python train.py --num_hidden_layers=13 --experts_per_token=2 --lr_router=0.000982 --num_key_value_heads=2 --parallel_block=false --init="uniform" --init_std_up=0.0404 --beta1=0.95 --weight_decay=0.026 --warmup_steps=200 --final_lr_fraction=0.1
Below are experts of layer 4 (counted from 0) of a mixture-of-experts language model. Rows are named router (the router's row for the expert), gate (a neuron's input weights, with its number), up (a neuron's input weights, with its number) and show model dimensions 0-127. Each number is 128 + 32 x the weight over its row's rms, rounded and kept within 0 to 255. Numbers have three digits each.
After each expert's rows: "gets" lists some tokens that make up at least twice as much of what it gets as of all text. This comes from a sample of Wikipedia text that the model never trained on. Tokens count by the router's weight.

# expert 36
router:102083170148156184165136164154186114150182107165098148137136144111127168137173111092077180118095117144120142208074091126155120135147086100086087108147107165144154075133172130089123102105126158086170099097137181121125073127103137142129129142108112078102090141052113104147154116126093071157150159175203138162131160114099074146103056149124144150046136138097091145130152116136101124093126
gate0:144081149075133105118076116160130130106114191097149054148142129150157095139166165129146117178129170083106146182096114107095095118122133060160085117159152135107186114190116173154098155117114075165122128188121096128128086094079165157172160128156139136118144126106092064115090114069057133178104122144097132132162126098159141139150161132143117190093086123087163075202123149130120141170131
up0:130132131220111153102155138101129098140136084179135157100145137085119157131109120135117115064148071171148157093177120122116135158148117153068157124122115111122072149088125111114113138067119159095164086102138184121117199155136097100116112136156130121146153161110185172142138149178215093093111177125136102156061098165112115075118100127145102078128147158183080210073112112106140126111164
gets: "al", "end", "av", "und", "ent", "inn"

# expert 45
router:149091131113154174046158105113121146165092104090189133120122119104109148115099123176164154162078135099159181123128087114143132120108161063150166120207104144130091158111114072196158140134115182095101118154136092135167141169131072096146116135152159171118155136159114155089157143121143103177163111134151140146134109091145211078134134092060141128176130119095176127052121082133099113160174
gate0:169154166120137113151179123129109112127093137086139152126097162127131092077117116136137082119103164116130127102147124091114143117147157142109097102168153092081157121174086134105112131098166127103101205119070137086169172227103149188169085168195158125131122097089151089121128122161152147076098076114106134164092094077108142115090107077160110220078127118153107136083144127120088067140106
up0:179113068164125148104157151143179090168140144135119122113110128134123118108057132110120078142147118112143151060152143137137120143109113123123103130180116139137083161128245152115129124167089161164155078162174133086068154151159113075033131080133062154119148180191134115156137107101124139147194134123130092143075180129148134168129047147109100100114105128114123119144130163168129103111135
gets: "s ", "ic ", " ", "ical ", "al ", "tic "

# expert 20
router:120149178130118087183075131100118115183099155115125135155142098142163103127145124130137124165062140144137109135126151100094167139151169130145137164158201047097161127099167096161145155146094108110124138141130164181129142091126137068169143141098122113105101050146170157169090113112144194160194106093180108163135100137163136090157135108121137081187109129103186127064082070088114086162161
gate0:091078120138200146138170069113138107120159087105161224073120131170110169095147154158161153108106139124152075110094161141118117110080125130082165133084131140113140099097201159121197129116120135114087163189176119084147147150123141078154131104090157079154154080105152140144057125179133087122152144123135087092151122159126152152170068047123149115132136109127169128106121126117091123129080
up0:145149092202131143149136120127151123129085189134109136129086083171105135117149074131153087089108144153106115099109146123072113100174093101155154109139098181102078083157122087167111110078140162120108107068104120108138113155128118094125145161102139212187216127206129119137111118127119163143078144147074135191105078158138121080134099155105138164099148152063139083078080119102121098153113
gets: "the ", "The ", "his ", "s ", "their ", "its "

# expert 59
router:158104034133108122076141108099092123123108092113122065089115115132150137138149094112155165146086124185173132080081081151137171092093163058136072088172110117130143062150129082130120143149137129094132128088077156177116147101157109104134112109119160143135214108141172112133121110130100172185122133072120152150179106129191163137135187094177143108161115168153100154066109113089127118110146
gate0:085118112132057120110130142089083141099166111127165174164116130098079092094142116179151203172105161080122120068107068099134145111163121094110131141137130107155104166108157098147161127066073152122126177152106108068069118135151148166123171082168149144144129090104135117094101058151078138129077123134105160088140141103115183133120136202120188153138128139088129124117157195137075181130133
up0:157136131149061040154159152155097114120170104102118076125162069058092127111096175130101087076143179102114121095126120212082097070151100084208107109188134112145118111153147119199132120131105133120120088120097103105138114213099203129104099130152149162138139110140109119117106095139136106144109146142089095114127083136120106142148119107117157109109156097123102127133142062153176174109163
gets: "of ", "in ", "es ", "from ", "on ", "s "

# expert 62
router:163083094136188089096147151134065124090162149138105151163108092074114158197156118142143099140073113168129140151138166140072117171192187095130149116112073133102154097084162123149141096118089084143109103163157124161114099137096076159089135092143133155138118143109123123119212119139105159080105133097067047128109145152095133135170126108084133162116128195128081170128138120146164133108055
gate0:140112047168139148134122099152123183078121114094128069122134102094137100154133064088117157123133147109119132170097092159121138159126144197077152154132088157169173153077167173125185153162099121200145137134103149089104046147138131141050155103119129100177173110103177071139111138130155170147087152077116091151067175166101147131109148132107168159147115139110134136106128131174179125100140
up0:147179079114131122162170151141120118116122172093126148075185106128129131148102139134141146150125115120064157080146124118103132184130146151159109205098108138101107114123184100155145139110092150107143120175071176087178153107191144076077109119098112166130219121206132223132099175118098142076168158118112086126116153151158096122124111131086069159151164135164084139113142111095101127112134
gets: "ag", "u", "il", "ic", "iti", "enc"

# expert 34
router:190160158114198159106127086168116128168114076107131110099150091096111074124122149108083107113174135102097132163130087140185194101149088171113132181171138063141089143069153089134146138150114148109152136096073123113125161164118104162082088143077143115161099061171166147092161104095126113111087160098103093123112073174177141180145148106183113162141144186099123124086085153124124138107128
gate0:090161103091145146120144100133113134140164155078181192087094161121151104121065084138143086127119140121099103127112110094116139124158148094113113090152058119104113108111103096177137133140094096193124171166145112166127084103109114108169138132097113080177135214198127092122138124165099104106133118104090103111100112160198159131125108131203064161109147190073157165193142166160142152106152
up0:173156104132110189066167125087111156163158129128176227087099137082115079108131106121155123134120123120136052116092132083084119100144142110145111121124051136097157113143151077130150125104121029164080173131122139111117083107087068116158115141089109134179142215157168139156132131154123074084085081125144174136094143143167125125179104110151102142107130135098123150116098122126149118084126
gets: "\n", "\n\n", "|", "==", "===", "===="

# expert 58
router:089067167118117140164160082119126142085073110120137113073071177111081106147084190133138109114128143162114158082126137119070072141118143191144147118157106163068075152150135205113147123181117073105098140136135112146155121086081093092145130127126165124124150118187169169103107136099122159214109099087154142167153127115175144080138130152172091122203116136160101110123159099160147094119116
gate0:177113130117125113161119115136140184115107152168153142092085069113096103077062145153134124106058159118147118124103122150122101186110074111055118174111103142106091118129129108055142151115065077148161117104103154117097067134079135090096148169092118111050167113060114058111112092097129167126146111128164146110124099114154157109093142154176145064167142124081131117128113099156125081097088
up0:086103172168133139074130118138120110171160079157085086132164201104170178159149072088117159144141109150115094084193128083166163091171137123200131135111135087119163124151102116180139086135158114105099142200142120134151173208134178124198134128154117155167138096204114157141139160187155104127108118152106126124128135144109109163131117136119090139106136097151193163132121166139062154117126
gets: "a ", "i ", "o ", "g ", "u ", "an "

# expert 19
router:168163158122136134145166197197133148063118122153108109116166170111163164164129100138121113122167132194091088128079133129173174163146103121168114189077086126162111089157144136122108119064162156120123127137151094098142083183104134166081181093105145091135179098114067144184128171151126082120098169132148149174128160122100099114162084132107082109117204118108159140169121131104150120095074
gate0:098144155138099128085129123194132108108093111075134143103100111144154119116130133147136149124103142200069074065094095178097185096127157114145155130102106139128096119174174131088159089122119146132196151160145113165122150132091164166135196062098090116101112158113165172148125117158092123077144136115179147120061082130159078170204121097085114150131118066116170136170107173140151136108081
up0:149062090072094105132094145150170148073090069102139070117184088077139117130093058103155123135135122141133163169156102152156149078112144079139177133131118097152144188173158114090176117099090085141063138111110121081058102138134114121177124094162147139138112158101084101132162128104138164109196122137129171128111123128092169088114166101149107109103149101105163133173180155156081120146074
gets: "and", "ill", "all", "ent", "est", "ell"

# expert 8
router:174119105180112146075154153160117180088145112156145175148174081066171047125048128194160128152145114105157108135165150115127125164137083114150125103165161097083111083147185101143145149108112147140142127141149162118106115094146182114146137135080114149107187170129086115131168138148152100100076093118080103087156158073101121199103133113175165163158128163133142130136126098164169103195144
gate0:145117159119158114174137043143134088160076110067123119145152091106157127150092163149110132149144167098162135182175143121165109096143070079087122143117167109144101113187135166120082126132146114091123091131127163148171183136138147076124124111126181137120205109089098182118129170113091187182150083157111103085146078134098192149063115092124180124130066159145175121128143111096122091117111
up0:080165146184061104142102130173144143098157102089116144120124101119124161124172147153158106129141180114148145151187115168145156070138100054112147077108165157156090126100147153185148142193146119162185152067132136177152131118143169088151129124099164173123155161079148182114178148103114183139160116158095069144121116149083145142134117135174156148139108079153050098062118147108134099140164
gets: "ic", "o", "ro", "c", "ep", "ol"

# expert 53
router:115154151099154163086104129131142159080111087046101180052091153119144166084050111135065165116154132158069117141152078147102152132140159136138080192133147096127145130115177140143114120129109169155143120159135115157126129093133119071160137083071074165112081087093200079169140119111142181158088130170161138105139122176141112097139100092098161148151117148141170134163077140086106134107147
gate0:142085085103126148119106154157199168097166144156133139074132116170038163147218150102104159114130181146101142151102152136130167067140193119139110072115158143104116108161139180139107164153122113104170095144142148133112146105107146145205117082103109134135155162085091130113115118147188126090129078128139113105167158094102118111067148113136113078072132143148110194146042131136135083113131
up0:101111135175100117135155144167157106123092154160166176153113185179133158121163095203078135152096192112176116159111162140157120128143140126131071111112141166170163165163134120081100121108142151093115125139165088196177150117052069071143130110180103088156204149122171137123159090145151151116178184140092126120133108104143089112104122127118151104106184105102140174163086135100142063131136
gets: "and ", "he ", "He ", "that ", "his ", "who "

# expert 40
router:084134178146181054125082088160150114160044148139103089120111162096164147131086117179142096103166117103108149095118159053175094090098105145124174106121161137067112120156178131119141114082091140127120104066172097154161127126100137189099128150168169162129146113126118115106205106128088147110144086089093148083140123093116107169145116170156111094163117196092134173116152086101154119104133
gate0:092160118102091137139116158095115125156197143065160145096143097123130148163135146144084117084174112122090136124169110111193132147156089100063168061077174138150133147154193104117141162168156127090097102136131170111082175116099131179151138143088141164106123131155117079100131163173085120131149115129084173074149121067150033108089122129110125178152152196145131085105161092142111097106139
up0:166132205120106094149137119099077165150100106192164129142103133121102103120138106132113112181112128062136100116131090169080130200154160122131117185206169078158161142127188106167121124098137113119157107144076155131116108141178105109109074112079133155094137126151106124094067137109165148087119140200134104112182111175094115151154096115111133089145163131183133148073111148181103200128095
gets: "ed", "es", "om", "it", "en", "ing"

# expert 55
router:172164183206137151088131094129082101119110127072139055163144101144130085118129153098114162102145148132145204170149211115168170094173085146146109153155130116129107169064136094089137172190117117105160164141065126101127149180121184164075133116080125106137068072133148128096136100089134091099078139097120109136141106102179165109147126114117131156133145153121164167099092153089120131129139
gate8:115096124119151129157081145098090116086180153160129105108131126155079134133196135140107115159104161129134144153125134101118173128158092123132055150105122179087114127114157134100110154114122118136101169142071170122140118159161125158117102150131125134127110165093143106189102122107092067190085166137155068041184156063150116160125167127100157113139135058073089045086068086147134109108083
up8:189114140132116193174159144146163162125118119135111159047109078144146191127129144127157151150152098074108135152098124149153133176108092131091187176148097127083224126159105126172133131083107116103138087192117119110106110136112120147127116122180136160095131175136139114056174087107153141119191117140131133119184115190071095068143119132159079096110094154181146116108115160120131117093078
gets: "\n\n", "==", "\n", "===", "= ", "== "

# expert 0
router:180076072171108080123139156160068151095110090128104162183105112175124094121159082103136076115135138104164149128102144090088076161179160124080120167124123120084154131132119168132107101199095138163103097139077076167146137084139166121151128197116083167102130158142112160156140083143131187069108103139089096104107155085153150200092164146151120140092118169084073095127165124123118129110143
gate0:165092098044112125148088116109057187115121099100120132081124074159081096136161126106138237107110171116142096143102166126127098176085119156068106144078095120097107162118095133081154127181094150112137081141097120146158144117105083105044096196108128109109138100094120169105142079150122089126157143126143130151146100157130129162134117102100089117085186084126168130093120104108156091113110
up0:146101104072124167113086128098101153154141106100085206098096096155168088110109114132173147124120129167147150168095186086142069091152131130142093142112062102141102112057129142149096119142159197153083141136140093106142167113130080140128155185154117141162121124170146116139118088178065150114122147148155131154043171217138154137138141129144108127113160148133107151155090109154165065059111
gets: "i", "c", "or", "er", "u", "th"

# expert 15
router:185172181093177143093151221156105162161145159148120185139147042149140137080146161118123088152114151109084087130088178108166153107131091098112183131134128156124139142130118164172163152139107178092082132109128097120123088106175140141114155069136115157117126176136107118056138156187127099126158126202111125109144105161105117095143067166189132142163113168147117174143141079146170111127126
gate0:099119119074167129112117160096184169162167066120148071096145120142134133115189192192161086131099158103119077134139080154136159127125151172169202186122070158107089148124152119105123128185126127165127125157177130146141186176138175138132130108101115155151088111147155096102108129160152184077148106120095087134082152123137098181123141142145158101155161156085094123137127120115034132080154
up0:129097206094146112120110105072158120170183078136140124103158119120104138121113169164087134091137126161099068123137143139170167129106153133091165149072127155137203173109147156158142148199119172157115117112164133153133169152100189152087195154150171163127089122155151097100091096161141141091105120181121075209112164210121161129104110103098129116126156116097185128122122147120083123088155
gets: "s", "a", "el", "oc", "un", "4"

# expert 18
router:154159087121126081169144106103068127131113076128127175042100130093169138098066124092107172078108106070154151114111107144105164096163154114119082119099146133129124121131135109086083124144079169159122095082140130160096125089084158106109167106075156191145114145157128108083101144102119194155114089109131145112113116133188160100148190058165155139124129089129139064145073151089164070134146
gate0:132143089136087092175104066143118142153168142125124120149149106148091118146162160161121116121063145150133142070140136203172166129171109120107074170183112167165096106139120097128106196155141126091170060116136133125176115109157145160124140186143135108124133142089063124134044128116145130130123091110131070075127157111098146130160200152105102078071092145110109145160141102148182097149053
up0:130157066161126105097115157052111063130146064101118111131110092055099089156078170064091147203103153108125144091117122172133139077122122165143092170074129110082149194130145138137118108120153119132152087141201135133164146171111150130108114103110157119111108148134087162130134141169122092120117142112111153168187120143102086096094180158139146118140106181164153043129142182120169128111093
gets: "to ", "in ", "a ", "for ", "from ", "as "